Weights of a small mixture-of-experts language model, trained from scratch on English Wikipedia: width 256, 96 experts in each of 17 layers.
Below are experts of layer 4 (counted from 0) of a mixture-of-experts language model. Rows are named router (the router's row for the expert) and show model dimensions 0-255. Each number is 128 + 32 x the weight over its row's rms, rounded and kept within 0 to 255. Numbers have three digits each.
After each expert's rows: "mostly gets" lists some tokens that are sent to it at least half of the time; "gets" lists some tokens that make up at least twice as much of what it gets as of all text. This comes from a sample of Wikipedia text that the model never trained on. Tokens count by the router's weight.

# expert 4
router:117146140134175164159108194125175146127139130105117112168164099118157074201165097111089119105129156140085136163116099166138146141123103101107153141127114113133176111149136115146130095169076133139132138142141095209118144142144175164102134149127099114157186132108134109096178124082107060179131106097131126104050186167149082154091155102101150149092111116118095141119160082147128022170158117114147169146121107095163098097080154152118169131140042084137151155138091072158127111083145117083092129163190122093123127119171155127120109127098124092072077120081127095073238139099122120112145100091152161119115143137166193154128149133113105079122094093092064107153151102091110087130141142089144045156109140096125164149169135096183120087118126110161115171099156193149151131131054136
mostly gets: "PS", ": ", ".: ", "Sir", "Harry ", "): "
gets: ": ", "): ", "including ", "\n  ", ":", "en "

# expert 84
router:153145084163114119114123073160129204109092166124193185079113161167161086122181099140173102132154143100154117160184172190197124105151140098143151134161110111133105132121082134167125166128101113136163090099112128129056095096086107152122052075099093128153116134148088121077112124153169182067095150106099102161126150151088121104138127148083150141113107126143167087158151126137141140097060112101144121197101184147146118096091150099103108111114170165087121168145108126103134094082187086133142102073111124094109157197119128144145147082113128155131124095207106176150147134163135113136142153152149057145177153090108102161123193145154121154170129106157082192162138171145097138112158172094118188082193137125131140128098121150176186116163074187155105094100079149147166130160134124
mostly gets: "−", "13", "20", "19", "10", "16"
gets: "1", "2", "3", "1 ", "0 ", "4"

# expert 79
router:118112121081104132149159041140146138124113131115092093136157106155077094151107133117142164178112140148088142124135083079122135126148122101158128161111119145120098130148153128154164136164144076102039115188113117158201079116123175081176112149130153117089144115112107135139146111126132101145124122096165175175062150095066164122092141094166149135087172087151170083121154168117162119117157142117155177104139084080107146115197151070077110189121152105160125101106137134139137123121092146065088148138149130080121167194134103084042129141155133071162159098104184181111128161148154149081133159156137093121115170167125171064089062123131109148154135149127093146153119086115116071068105083078127202145119175158105072142150144127150105171097175061124089139148119112056108076126147127
mostly gets: "). ", "\". ", ").", "\".", ".\" ", ".\""
gets: ". ", ".", "). ", "\n\n", ") ", "s"

# expert 30
router:182091058157134141172156135098052118162109166148109178073133155139089145151131144156089124100120171150128087102111097082141157139112110172146093110143108145177189145111095195152104173128117129165150148118154150160154141142130131158153146097159077126091129141170173135089130126102101163115138107167138060166123150165128158087170098106105128100183141133086133122159184138159129125220157203111092132109114104084128144147103156119136119191137104120162107083084128115142092199162130123127111113089102167086127150165152148143175225042140150076093164147132118166111113105125153117187140117121119045075067139127155098152153175166109106063126135124107100145130181142128098111155161150084141097117100184107127142094160139189151119104128151123186144156078191156154163114121100078
mostly gets: ">", "<", "$ ", "> ", "MHz ", "Road"
gets: "– ", "+", "=", "W ", "- ", "−"

# expert 31
router:131159096108140180083096155186052145100147158120143152152130155151121127171134152128091124152136117180142074180128076174132093136137183055200132125105174146166137080078118072141127126071053152113068122113100208085150120097113116122116121153093104111133146150184108128120150153134121090164096154140117175133152095112088117183162069179187148142133132141135128146105116131129183124153096097151180087153108148153064180119062091145094117127111130150104072105128194088111104125105182132136121155131124156098078141099114157127109135138113137121134169070160036085111124117131129122181139175167107212120117092054140132128120126119101146119142151110113154114175139162113118121138084163133166143068099112119178159143134152176141159143132079069112168077143108175138075139190149132
mostly gets: "the ", "The ", "Austrian ", "other ", "various ", "Catholic "
gets: "the ", "The ", "other ", "various ", "their ", "its "

# expert 12
router:146163110129115183149113141070078163161093076091096226091158109049089192143167161074136073154108168149072097153161108146106176065085141110119155148095130138141110094123132114133104114132103171113161092120089091105085141120100110080066115127164101105111128139134133150060117091129127184130160106117114161180079095108092100137144187118081111070094173078115119110107224103133157104154105135133116131079134169147152144167135078128157163144144167154155144108153124153139094125092117095122193102087166128126131160119160137105159140115102109076096172164120157107098167083072136074061173153136101110102083116125123166069102177124127122136127108091114114121102112123154134085163147164110161158174084115054155143135176146137119082131114164099056109115127154097139097109099119180
mostly gets: "- ", "V", "Q", "CD", "II", "MA"
gets: "- ", "K", "V", "J", "O", "L"

# expert 66
router:165098106118086162118155167129135167114081143178100097165173176186174169159163101078114163156160085133153102136180093145135053150078131118104134154146097081137112154172078138044118181146128124127139068132114137112127096120126133104209147137191110118112086156088077193130148148178112066150113149102126158125160115143107112171089166134129177123155137127140132106129115155096139077145122092141156173187094146128177146147105102136106102083127176165109125081146151157164113084082148137134136167091120102135095120131126128073147069137130124164127173156195110156139115137146100085124173177084142136097130121133149107146208156148063151118199156187097106106102167136111097134127121156133150089100164068089197142080109154139105182099119121169163150180068075135082115128106092166
mostly gets: "However", "While ", "There ", "Although ", "although ", "After "
gets: "and ", "which ", "with ", "it ", "It ", "but "

# expert 54
router:083187162107117116138145165106127138125083125082127087143090098126127125176182112128151118180208210129178102105113156094136127066138160078148119093081186156183127096135055137090134143126060158137168088134091171118155118076183075139139087190122113171129137111154132130118102095078087133140101167140112094134129171135092181147119097097140157115112192115134123094125116174165129171129160143059073141141194179122133183127098079162084128175121144100136199066104131131196158139097125108072104139100105111110172094108125192114107123102148147121100129144141146146123133140124128137145119141122091101075123143186095104151162107143047064123189153117176123116146156101178094122130117174165102163132107123147118168147161084172177146088133138120137093112153158116165162141143139194
mostly gets: "; ", "his ", "their ", "); ", ";", "—; "
gets: "a ", "; ", "an ", "his ", "her ", "their "

# expert 85
router:115149113136091152114090128127178137088164148094161199111196084088101072121126163076100119112101125098135139119103097138146169081103158184141100143116108157098131123127081162110181111156130161150139127109090141180099122186133155092163096076163159119137104095155077122144076112118092111039112114134137144088136096089137098131115140152103135120056139092125190085138101115140150167131090079090105098121110122109147125173111126077135141156134094166125121140103081112102166171081102124100116168153127133091149139148201131154098165105165091163140159152140136125061155176119114112067122109129097083068107172149140149174187112182174142070173168107102126192098132133182135112104129138178186179190121089075079137161152055128160092168094097121157143149082077100119163114105192122
mostly gets: "The ", "the ", "Our ", "Official ", "entire ", "whole "
gets: "the ", "The ", "its ", "these ", "original ", "new "

# expert 41
router:130092166140125146161133156163130128110104046158098149163121115144168163132149144152094115162155128120126103116113168123118096136121180129151119095107134195174157134111101170030159135123078057143124123093084187098141117148091055201096179178132117161118128153128137161117089092081091150152136155142119148101075142104095112112133131092185137087146085091166115121109089088075091082186113181193112153213140186092105159129159183144125154065154100151136146168137161120120068114125157171115102166157156142123182139082185120133120173125105108119095136130112117166105163184160121147155192156119109142134114168103126114169138100118159087114125140167163130079136147090117054103119062089097101126095109115088151127134169129088143173145121107114078179135100074098103094116147188095
mostly gets: "\n", "°", "′", "″", "Species", "til"
gets: "\n", "°", "′", "″", ")", "\n  "

# expert 62
router:101076137137173135125149102079141088147149156086128147178132062147117132144146134137100112145124114134108121102045119123101104140127089123128183107159107106126138113150173080134173080096159079165208114115189088110111104143094133150093154111131164125171121144161161140124181077153095090081182099073126146051102236154155088154133175103173124122140114123074175168111100177188108109092132149125097126076122081144134128125135139138094108093084124183132115173111140110152117197137101136118049158126160136163161037103161199128089106132152123129094160145104129139164165156159172121100073109113132158115093083086126095159118122153124160129141072068059129100158101124086126097115111148161073109174106151191092145137162059116145101138109186119138164117151147112111144113121135149
mostly gets: "hp", "⁄", "pm", "kg", "mm", "kW"
gets: "–", "/", "– ", "-", "d", "th"

# expert 36
router:142159173135057099106150149071120084152155181123170102072131167060097114103162068127086145108127110098140140112167134076118184140105164140127124135156090124157095137095113075166114133139133161101157081082126128156169115196156075148111118125108135145097107093125137073157182158127133155102085046163140083173138070135169168039150114106090105165120167145120110157151159135128136108151167151040072105133151130093150157104089076127099133110128117134114165190124108160112110172179135054165136057121153113178112150134126112201163195115113108114084160155084127097116140160131055161118128106133089105110161135199107142113124103127139105140169099125169115118144138146142183128135195103114152102101114099057162156126159093124089109126105167154129078125126124167168130184096106134
mostly gets: "ibn ", "del ", "chronology", "de ", "=", "bin "
gets: ": ", "(", "=", "and ", "/ ", "de "

# expert 71
router:121098190136172147116105124132134132126089115097168115112155158139169025063123178094095126141131107165138062066094091097132110161147119097126114211134118096196189126155180136151144138086093126114102135188130072143082124091129149169128150104148120122177187191128129109111124120174124171094105124149097143051121127100147125132109120113144150123144113105141161194105117141098134067108143152137126112154124107086106143116072138096142133099165136170169168196165101133120107122068098133120102107233135127141114087056096145118109030142166152130101123093136111160120149162119123121136176094138062166124124147083072117074130155154085135122094055078162129131140145158111111091102133171125092124150115153128098145131158149144180130097092121119145164140169143044076178102134100123
mostly gets: "Tall", "Ir", "All", "hp", "ENG ", "grand"
gets: "| ", "at ", "for ", "–", "; ", "to "

# expert 82
router:127144138168112135167130113114098166105128155126067140100095124110106138155112157121134153189112066141093154094137176083104161121155150130119123107192093111121182100157152189104091137096106099138100137146082134166129160157162098099120126124103153137107096076104114077203112141178181118154146146110149117164141130107139109126116088189097121158149201108142159151180139140075133128121175123136117171114157204089132124090175149175096115134118119103104086111073118150099181166196105160130186140149155129194140155148140110084126098109125206163176172177093116119174097130128107117159118165102088132107173129127094176118118039051101135167144156102123163128108132181100180178165137081105146150126096128171183096104072179076087147171106160124080115119107144155162146213133172151
mostly gets: "o", "om", "an", "yan", "ets", "am"
gets: "a", "o", "e", "an", "er", "y"

# expert 22
router:094152057160088134180136127084102088171104172095182090134128167068164107171133128151126061136147132120129144194125145161171088144150145102150155156100128121115111132030089127189180094105147133163100156082095066180077140169111102080142130184136139095157068142087122210113173118134209194093126171172107138138143143119166122168098136172159139124142112178133111078071159132098118177138086142082129113118149132134183146149139130131124141146108119116115097118203149075123137125116148112116125107099104138129113152143139106118145116158179146113146094153145164186127148166114108176134110115130137137065136173174175191143071151201100171130127088101143079112121132128082084118117119127163156123113183076107122125143074113092127157134184196138091123103063097142170143137135117130
mostly gets: "201", "202", "200", "198", "199", "197"
gets: "201", "200", "202", "199", "198", "197"

# expert 42
router:142152116149057131129182125153151108118194111162103138119146171160120150112128088142073175141059164078165173092166101136150131141095088188132047163147098141167087126143165138157079127149143184124088138084195150122167133098143153106156086109130179125040151129137134112107106059163099157125132139129150134181170150142172188116096126157107111138194073170156121107184203116156097108125163163122173170179150116158144126114141176139141158108194061063114133141133133106082136110138164129136078096147133154145143203165117114174118160145143158093123089145152136169148141112105103126146110082146126101140094094148131110159056134129080086098158126184195131169146110078126110106141080091145146151131156134147107145149167131153117087127111105174185120166122106193178128083101127142
mostly gets: "against ", "within ", "between ", "across ", "towards ", "for "
gets: "for ", "with ", "in ", "at ", "to ", "on "

# expert 0
router:119162119085122124120115114157094081131178090100100153140133148102113071171113120128108082179137141100180160096172145086123107131121166133081102147125160120172142070175109087186113133140127126110119126111124207103079116068113139115113094095044122172160140084149178077102093145123109173061114116119083134125122181100084144124117123105136120096136103109104118129105196150128138134104112181116111127150136113126156116110119145074104188081135111148122094121106099063162112180135113131136118151141155118117129109120182100137080150076128065093089182126126130149090143112084181150127097135182095103093108106099103154150114115051093161133121175109135131147151062072145059123132108091163047223068160132137120159180170126155154158169167136119190097043124145111094120120103065161
mostly gets: "which ", "and ", "but ", "/ ", "& ", "while "
gets: "and ", "by ", "or ", "with ", "which ", "/ "

# expert 58
router:070126113114140106133089135085118115131111074119119209108114146136121067140119150126120100172154158190102139142161189141148115109162183105121148140123130094124160093150116151185152182189116155138082127109057171155153140074128120152069159156126126103154097103209163133131070134077082176142146177160126089042144122131102094113159093104083141148147149070075111161117126105098088173146097147144111095066133093166133124156109146112154190112152137137151127152120177110100129078131113088120156100144160134076106091067132173054131141100148117147122164157138126098129185098057124167127107148139113190101155140156093120091148177141181125096117103106130114183165112140154090132125142172103112107099102145108129153120154125114123195161164123091155128094200212117144195079153092180
mostly gets: "Clade", "Notes ", "Sports ", "School ", "Socorro ", "Places "
gets: "a ", ". ", "School ", "also ", "used ", "and "

# expert 13
router:096139117151130105143182105152102057125140115107161101117125122092114050140129084163130117144104136109117180112113077100097116142144108120144108146094108087157134159140069108129180184083098045146116095126082104148118136114133122168117118085135103124129084119162150091078201096193127192073158198098080054153106157133109155092141127141171109081186100158179134152133209152147115137134140132029109163119134122151126173124071140161117090135120101169137078129156101140200142182132166111111124113163113178127067098147094083143148196154167158089163174159145129140184178081158133177161179120142080108099076154135116133112087123119082145148138131154148094111086132160115122121157143124129073140125122152141104095179119075131136164198115111099140130104126171150107145078146174159
mostly gets: "189", "194", "185", "183", "179", "192"
gets: "201", "199", "202", "197", "198", "re"

# expert 60
router:145149097120092176157128140100145128113131131132155169160118123152155142138132109100115168118150170118141123169091105152165107101076120116103171156146113126171107130153068142126139137117119141161151098161116147130068108162114101154114192118119093108143086176153087182192137132118158140157209109094083078141163088152150153110140158091105166104094136125109124106139083113151115122124021075120126060160105159134150117218116066148150150134138126148075160104114146147133081077162192130149150125124143080191153095167121079099162150109141096136121105176072149089098076175242115172138162123101155161109154117198152138170160158104161139128111152176097118167148100150107131083126155146131081055158097064081121172126164099117160192085125148141160121106075101088131137175115092133
mostly gets: "George ", "Robert ", "Richard ", "William ", "James ", "Charles "
gets: ". ", ".", "John ", "William ", "George ", "National "

# expert 50
router:105130120105071171130095137157152116089107136137148158107086099128157076110220102128120099077183163175122098122177114180178090106104123116084116161156106135092148194130068133108138144101124059079086116061097137116102136111094131150143144086093108116170134200115116138073126180166131153039105139119059112114120125171083139172180196138143212124155176104139123128150104147137082086155108144166142085137137198167102155114102102110119099089110104149148191103119126134171144144053157166091131158111069077123069138117106117124134113108091169175138104069218080144113121074141106133130142149110151141126082157064135163134156148115098150141143115113130144137161109159137095134172147146116104150146145135161128120119116160189159136121191095143167168116154106136098168140165161091
mostly gets: " ", "Yes ", "Goals ", "258", "politician", "— "
gets: " ", "0 ", "— ", "– ", "−", "0"

# expert 23
router:142139069084102194158115118133126124112094062145104164199085099126078153092179198156140157106124095150139117138141110140099147120086063134130158086144117135102164072171135112115101059089104142168122148124082097141145092196122119100103158163119104149104131134123201088199142053098125149197161102177152176152119128143123094140105144086152103112096162125146141107146148134096168103110144123109085128087126082150127099132147151077135158097153114139152090105128162097168101125158158147164132098107181105077152205123148144108131120131086165126139135146077214118124115104081124140161120094157098087156154115107218157138062091161157103101161096142110140167125173123067113106066138084139119077150090088101096140174142125096079083133125182132100096145152121146133115056141098070
mostly gets: ".", ").", ".\"", "\".", ",", ".)"
gets: ".", ",", ").", "'", ")", ".\""

# expert 86
router:123136150166160180153121073116119118116158101181100115106115081185093119127108121180096112118133086158119045050096093126090152143109096132115141075093107130107123160171172082148140131099127131156101152066098133102217121131139126091140116112156157172087117144114064165091136176122087054153095103130194137135097140130074150073121156119130111082118105155137121116113166154160112163141165080070164151115189164132108182137107141133158166180189095134134135091170115170142138052174169124085148093137142174135141093180102177112116103103106128106148132164109134143105169103121127182127119225171075082119108106094095155092191109136108098094160139160151097149180093091144140149116074093054151110139105186149089097172121120153114120124077127098133113111137184117160125098110130131
mostly gets: "African ", "\". ", "Korean ", "\n\n", ".\"", "Asian "
gets: "\n\n", ". ", "African ", "English ", "Korean ", ".\""

# expert 28
router:114159105036116177136064155162133125145095107108086100176113105120094121146144159104152091137161134120117090160087123108202128094108142139115177117147173123140221187110111152086105098133130153152080123108071132115104162119125129085099133140168073167107141156012169194133114157075092116136087115187127132127160107181127136098106154103120175191090114101086164144131096166101107120154130165119169117094112161157106090056085165111112135110122100163145113140157125107125136134032146121123150136081113108129171132120136138078134179070091179165060075189093110123125131157079151200143172103134087134109134093138114103137115144129123095118131146135155166147105141142138057135186144138150113104113088131139189123084175110121119094138149165134096162104071100192141150155141132104
mostly gets: "every ", "first ", "last ", "LINEAR ", "a ", "radio "
gets: "a ", "first ", "A ", "has ", "G", "the "

# expert 55
router:080169140150107112137121110109078146137121136115162039153118103160111196125137056103120160115141071103127142137156108124110100163165146075104177098120146110109113123127148077138153148122077078141156104153093121095127078101163119159140143108165121105130102137169137074148191119163139110116159107175085106154161093062203142099141163109148174118095157145172065138136110170139163147132143151071132120201172124108104147122052127180128129080109147137132119103117181121115133165160126070127103138131112090141126181106062093149177151204081075095101110106095137106183101151131061151174137177116056159123132116163135095131136122129108172124165162166145116039141149122133174103161145122145189110094144067122179133113147044114061156101142158128107093114130121147167138189123114116
mostly gets: "She ", "He ", "she ", "he ", "wrote", "took "
gets: ": ", "was ", "he ", "He ", "has ", "had "

# expert 16
router:097164156115115196121117178110154152171082110104120156126120097129108067142119189140105077131128180163176119132159128123159132078132117108100097118153128194157119135131116100170100133148101131105102165119166120182088185109165105147077149132134075102170245138156131101086137144043158144151106202147126112127095093134042165158180125134106164086194128094128112177170119085119121124176119101125083152166180112134094124128184127094162154178195125196150118119134159095133115121115127152090109112121085161104132151089210120168140157115127144150144096091123111142058174134063175135130173103120095144090135128121134152133111165127119140079077118077106113171156119066157081161142140129101125172108113162109134147111162176152149193108152109094152162145117123163123112088144162186
mostly gets: "FW ", "Formula ", "GBR ", "counter", "frac", "Chevrolet "
gets: "the ", "C", "201", "his ", "B", "to "

# expert 17
router:129115105136211131128103148062043183180103113119126141181078069141134112160146184157139113157139126144132132155114140151170076144134164088138113093115126144133172132148093130127194132102082160154108125148114139164116145085193163157106119121168137176159142167086163106131143120143109130190163066123090156124144167138097133134177094089104091088149150147103102191160158083145097155149144153152124078116054149140110165169089088087142074114126118138052161103146175122173108104121106086106126077120181130131095097066200160134172107078107156145134152137103089128092152158105148082172156098100149153102107111133171154165126131161115153105145106097161082098122103068117084143110118161115095171165097111092178142120121112024164130085174135126067074103092122149131120123140131192
mostly gets: "–", "nd ", "part ", "West ", "Nominated ", "rd "
gets: "–", "th ", "one ", "part ", "-", "United "

# expert 59
router:102157098177093121173160130086152153146204114161151158164085118104114119114087135128136119173119138177117104141121133077119114090116141137135124162118156230096057116086101098152166158131151066110154175105122118113103163094159078110110114145094128141154122131075116168108106133166166182123103151125119167124185091075090071194160086099120100095105190145134154140137048112137104201146120086121122141111168063130185146118081126090135167092099121151086108106127103128137155117121113071163137132088147108139109191125144169125145076153129157132166117144146093152140150226102155136138069103141160145091123105156090156154103126107190159083147091133175123146116078071144087178135102154208140078128145125139129122111138107121140118076178116114100163123079146133069135152146189059
mostly gets: "==", "===", "== ", "=== ", "\n\n", "===="
gets: "\n\n", "==", "===", "== ", "=== ", "===="

# expert 46
router:062146088112136115132082106113136119133120133129106142140113182117126124130130202157103131053105143127164113110098167165134105080134138158138088102132104115085122163119125169163168104192107120137092100082134124153094136088090146109117093137116078124142176158101188133166141117045171175193123107136194126121114090121105069171141127173133073127114126087082141136098163080125134207139144103176078109140125152165094121185092153132103136158153143096191134100166181088132097119119098133141170072111083147041155128066142146119095147089102151118102116099128186086087187153105113134100146141151163173159160140166163162124165142111112147155166108110121094112142150124137083119068137145063151130138081065091140091161107098133101122108191136162114128213129126120110089074178072066
mostly gets: "44", "90", "60", "50", "99", "89"
gets: "2", "3", "0", "8", "5", "9"

# expert 63
router:104136059122153059119099157140186089125197071135135114139082174130144065160142142183122120050135147090131123133131131115122065139139175093172149173147138146185101092110132122167086104171119155135109107122140144135148141123129118165173148207064150090131110093110129212144115141128142126143123183150137196181131208129072069195117107125156144116112072127158135064084101120122145115117119126103148113110203118114087146154176195135099107143107121129115139080107148132126145109134094100124130189141097152081138119068125170097150078132121117119140125122090111141126149089129182114158192112161155165104110076119142098141065152140113101064103156151103147119193176170145068137166119176104117129123137155159075191163139145171161149168100097134128205108139104147103123136165123157
mostly gets: "$", "zone", "vote", "ratings", "Formats", "| "
gets: "| ", "$", "£", "zone", "some ", "law"

# expert 64
router:126114079159141148139139152068182137118110125104073149122144105161158078179125199102113111151178132118157051089079150135131084117117139108104116154136168175090173067175131128129126164148123146160093109138066126220090154116113129117125122148160096156155135158094202174134139197104101086137129165161096170163112057109089127142152144122161134110132048129115127127126090099139135165085198099089133080079131093129113132098085167187137159135108177177147085076137165070137125081077125120066160100196208169160164108125149110107115071118122168160129122124097102146134116123143125150154151099110100114108127127131166121063119096117130145112104142119097127169102112097118050199118167198114138118138103145150143155087162164167152154120112093128130138118132086109136169065149079137
mostly gets: "% ", "Germany ", "Tony ", "Ali ", "percent ", "Max "
gets: "% ", "| ", ",", "e ", "i ", "he "

# expert 26
router:075129098123155119157152189118104127136119129095151097138163151104134080109175176118127106118157099150183155150131105129127099131124143107176173176070107156169141140071080097135180127124124114087083153137147157097114152093135113172133165182064126126116147178060130146108165159101197126160115152129094154116162130119128077184123078117113100091114110166142125087147116103119071141148103108158111095168165087098085180134143127093149097068129146135106180137170187167152141137086136114156080165046113123118064122082151136072188101172187113164110101071152085117134125103156187133128205148099172135104142117133129122194102114120096181136138161099144178080161098152144155128151134162166103163084146115141113139100126114194115139094200101120124209139087129142044135176153130114
mostly gets: "List ", "See ", "Type", "Pos ", "Founded", "Opponent "
gets: " ", "S", "See ", "List ", "W", "L "

# expert 5
router:141101120103133112096087160118148108158076188097112131086115090160150088083170218131111098095149103123124095154143138128133120084162165095085091140149119167138195126163132110142094115160115175125084117095114127122094088151129140060079118196101114169173156104100076134208128133107141071144171088132168173099118091190064059143111110137159082119083143123076182088116070084095105161138105144161129133086155132119138141098111134096127120179113140093139098148125129147102072091103057139133115106150168161095144148081105105141078110106159140144123175094125183129098149153050106096156102144141093147139101173139117138118176129125162133132098081064069125124145135066100121132130064110147103085137144129100168101104165161102152121153159205163120084122066133099141123126098045108
mostly gets: "-", "_", "ously ", "‑", "^", ")-"
gets: "-", "–", "/", "al", "es", "New "

# expert 40
router:091175166114100160178105069076110126120096171143145166216129091147125120130180071109126157124153163135141093115053158116111140185135084157125190141170122147123108090125151103121139122085156128193064183154129125123118148102114098080126124151094113111110164166107158176115158091123200141136184176103123121103129190116147127164113156145179163128139135165145155121096104156147128127124108146100142110182158164127079123123186143131107099109102118148091120146176155059143158148143124148137165135152162120126125108141148116111149090105089151109093058162084099164153134098188153100138129132106144123104159077112140158159065129114145130179149157157063157073176128207135142191169123143141159120110111106226145164099117192142072145149100179032108165093104123152129130096185143158
mostly gets: "Died", "Authority", "death", "Insecta", "aged ", "ended"
gets: "0", "9", "4", "5", "8", "3"

# expert 11
router:101129088111190192121116127131116171110134136093159129086161146081142119095212153075119106163095071149099128154152083114148125140072102136160181196087100111172104112122091113128118136142125063138205090131145109098066123091077148075134144054102105093119142157150089161104064156146165138117136101128099144140136154109055129084130160186109154146091105140186150052102157120118134080101106118152150118128116168158131103102138140169161114158139141190118133130134064146076144117106148094096161128074080139137059103104137138139164078117116112184108129188174117149135104137178165110148140162089163091173129097106129054167106122136085140113134175119114130136106128135189213084141111167146122173159136187130114168149044156167163167146089096138164126129121158108141137107110131121
mostly gets: "Ak", "J", "Ni", "K", "Dh", "N"
gets: "N", "A", "R", "T", "K", "S"

# expert 88
router:216136101140096137137168194147061117107135125130087126094116139140102134129154176126136138159118075151143128166151087125104110095137153087139138117112144137179139129123080115096150124123110062093144139152072162075127141075130091167084134147143099145157157135123134116111182143128131099156120122117081075187076062156099090215122080119158113077179138085131084165111091089110139096129153098140148075125128137119089175121074129124127159077139142149130115136123238100130146156078139101128148091115149080102089170045129099073171131165114129080078150045143096146160103115133187149163177134106085161094130141133112110111159145142099143179143150108109141127071171151101078091163193160145115161118072139131140155090140169107149137137159095214156162123113151163105142188138145121
mostly gets: "- ", "Personal ", "Species", ",", "Suborder", "|---|---|---|---|---|---|---|---|---|---|---|---|"
gets: "- ", ",", ":", ".", "• ", "′"

# expert 19
router:128125149105088099106096140129139126149117142080122148130112178119120149101099102057098075092101156087089151118088079066132091125124110174120115089120135182137088132190146166168133129147157144163171106150132081127170112080141116148137089121115132120139152137105148105159098109201130146046215186175131148184107118105098149142132079088124174124157118139096102116144139100130158094162163159114106177151145087077097183124102171090148219156157121170127055131144116121117101148111117107142150049142140100141187129087157123148113155108193121085092208075111115129150111141110101158188128129130090156186121137130048125140116125153089162108139126106139057168189166108132150142127111094094094167101127188147132063201142083122143138188077142148075123136147129147114131140132123181
mostly gets: "that ", "because ", "century", "that", "throughout ", "whether "
gets: "that ", "it ", "this ", "than ", "since ", "also "

# expert 89
router:093139088097105094168159130102144135129100096131176142160183131149102096135172081154048134116143097088081111152104118131136127139140147110156101076128185151085156144105120108107172111141098145127133188111128122131145069174152145151116110105114182130159138140169146179073153084137050130106141122136106149104114133170141163093160177098171120148141100151138143100117146197091157097111151164109088069171147116110111141150047119103079102126154154149106131123136131155169116154111120100110128167087132095125136092146121190101130174176102098078083121135108147158145118174192139149161132177079111180099088117091108070123129138218160148138135172176131092072080177188138094122132038142130124149159126169113110124084126119185081100156148117116145001105159164170086138156093142123
mostly gets: "(", "^{", "_{", "[", "died ", "During "
gets: "(", "born ", "\n  ", "^{", "[", "_{"

# expert 56
router:154166109116185084113087158114133110110114148103081153146149203125108115130154070136113115062137130117105123138089122133132153111140150128146089133130165101129187093170099129149104064184134173182072084091110164136175100132144173088127173112149120168147151126138116099151095160132095081124119114131036080104094127123118145141083141115124131122143066099073132122137189142088133119110171143139105154132143144117137118146144125124117118173181107159092161174164115133114113096118110119118159157179089111112150086073093136165118151115115148176131091149078150117104096134221152196143084176077139167104115039117097054130153076144073177121038119121128110094118169206124092135185121137194165084183137142129122106125120196151135174141143123145106091156144095128138131172179074155
mostly gets: "—; ", "daughter", "–; ", "disambiguation", "hospital ", "}("
gets: "| ", "; ", "—; ", "born ", "–; ", "199"

# expert 1
router:161113112185144108135122147162114151085127128073180154114154163073088104136160127149118171121162139140112161187127126115131111129067149090098069137090104194129056171126099134133155175168139147149187050061131129126089059072151119140164134167130131138094102146128160190129120049175098178166083101162141087141154169170143149138174097114115132121173153139184106128099159132089077202094156026076136188186123120082157110153146161113104091175075124150091144133190108139154123117112053147046142096070130130119133162132139123149139127171114113148138118146096125086133158110144119162116131091121119104113161120173110108086109090131125156111110152172127110153131146110129098102148100177185089119144154171071127101084135138132102130114174175166150150183088119133117128145152101143
mostly gets: "| ", "medalist", "Charts"
gets: "| ", "= ", "medalist", "found ", "married ", "Meanwhile"

# expert 21
router:092163058220153107158147074101186073135114131155126140128128096137109155132098119168150104089085175144167086141095141192123121138170074149183109107187098208125097116102185151210119071148192113182106127150154096136129147153133112074110117188099126129094116130140167126117119101097149139166130146156159100151171120108123130101191095150114067106095160072097151101117114138135119192120153180128101162155143162146134124162178101153099168126090104058121120159138135102134073136108126173164121120137173114120155185126148115107115159122128089117135133128058177112094126072118128149043107168145138169148092125185153174153157093121141112034140118091090085140160110127091067137084139119065111113139106138087111091165145140097111137144106107172135104139132121118155109081167084091
mostly gets: "500 ", "00 ", "03 ", "04 ", "08 ", "09 "
gets: "1 ", "2 ", "5 ", "3 ", "0 ", "4 "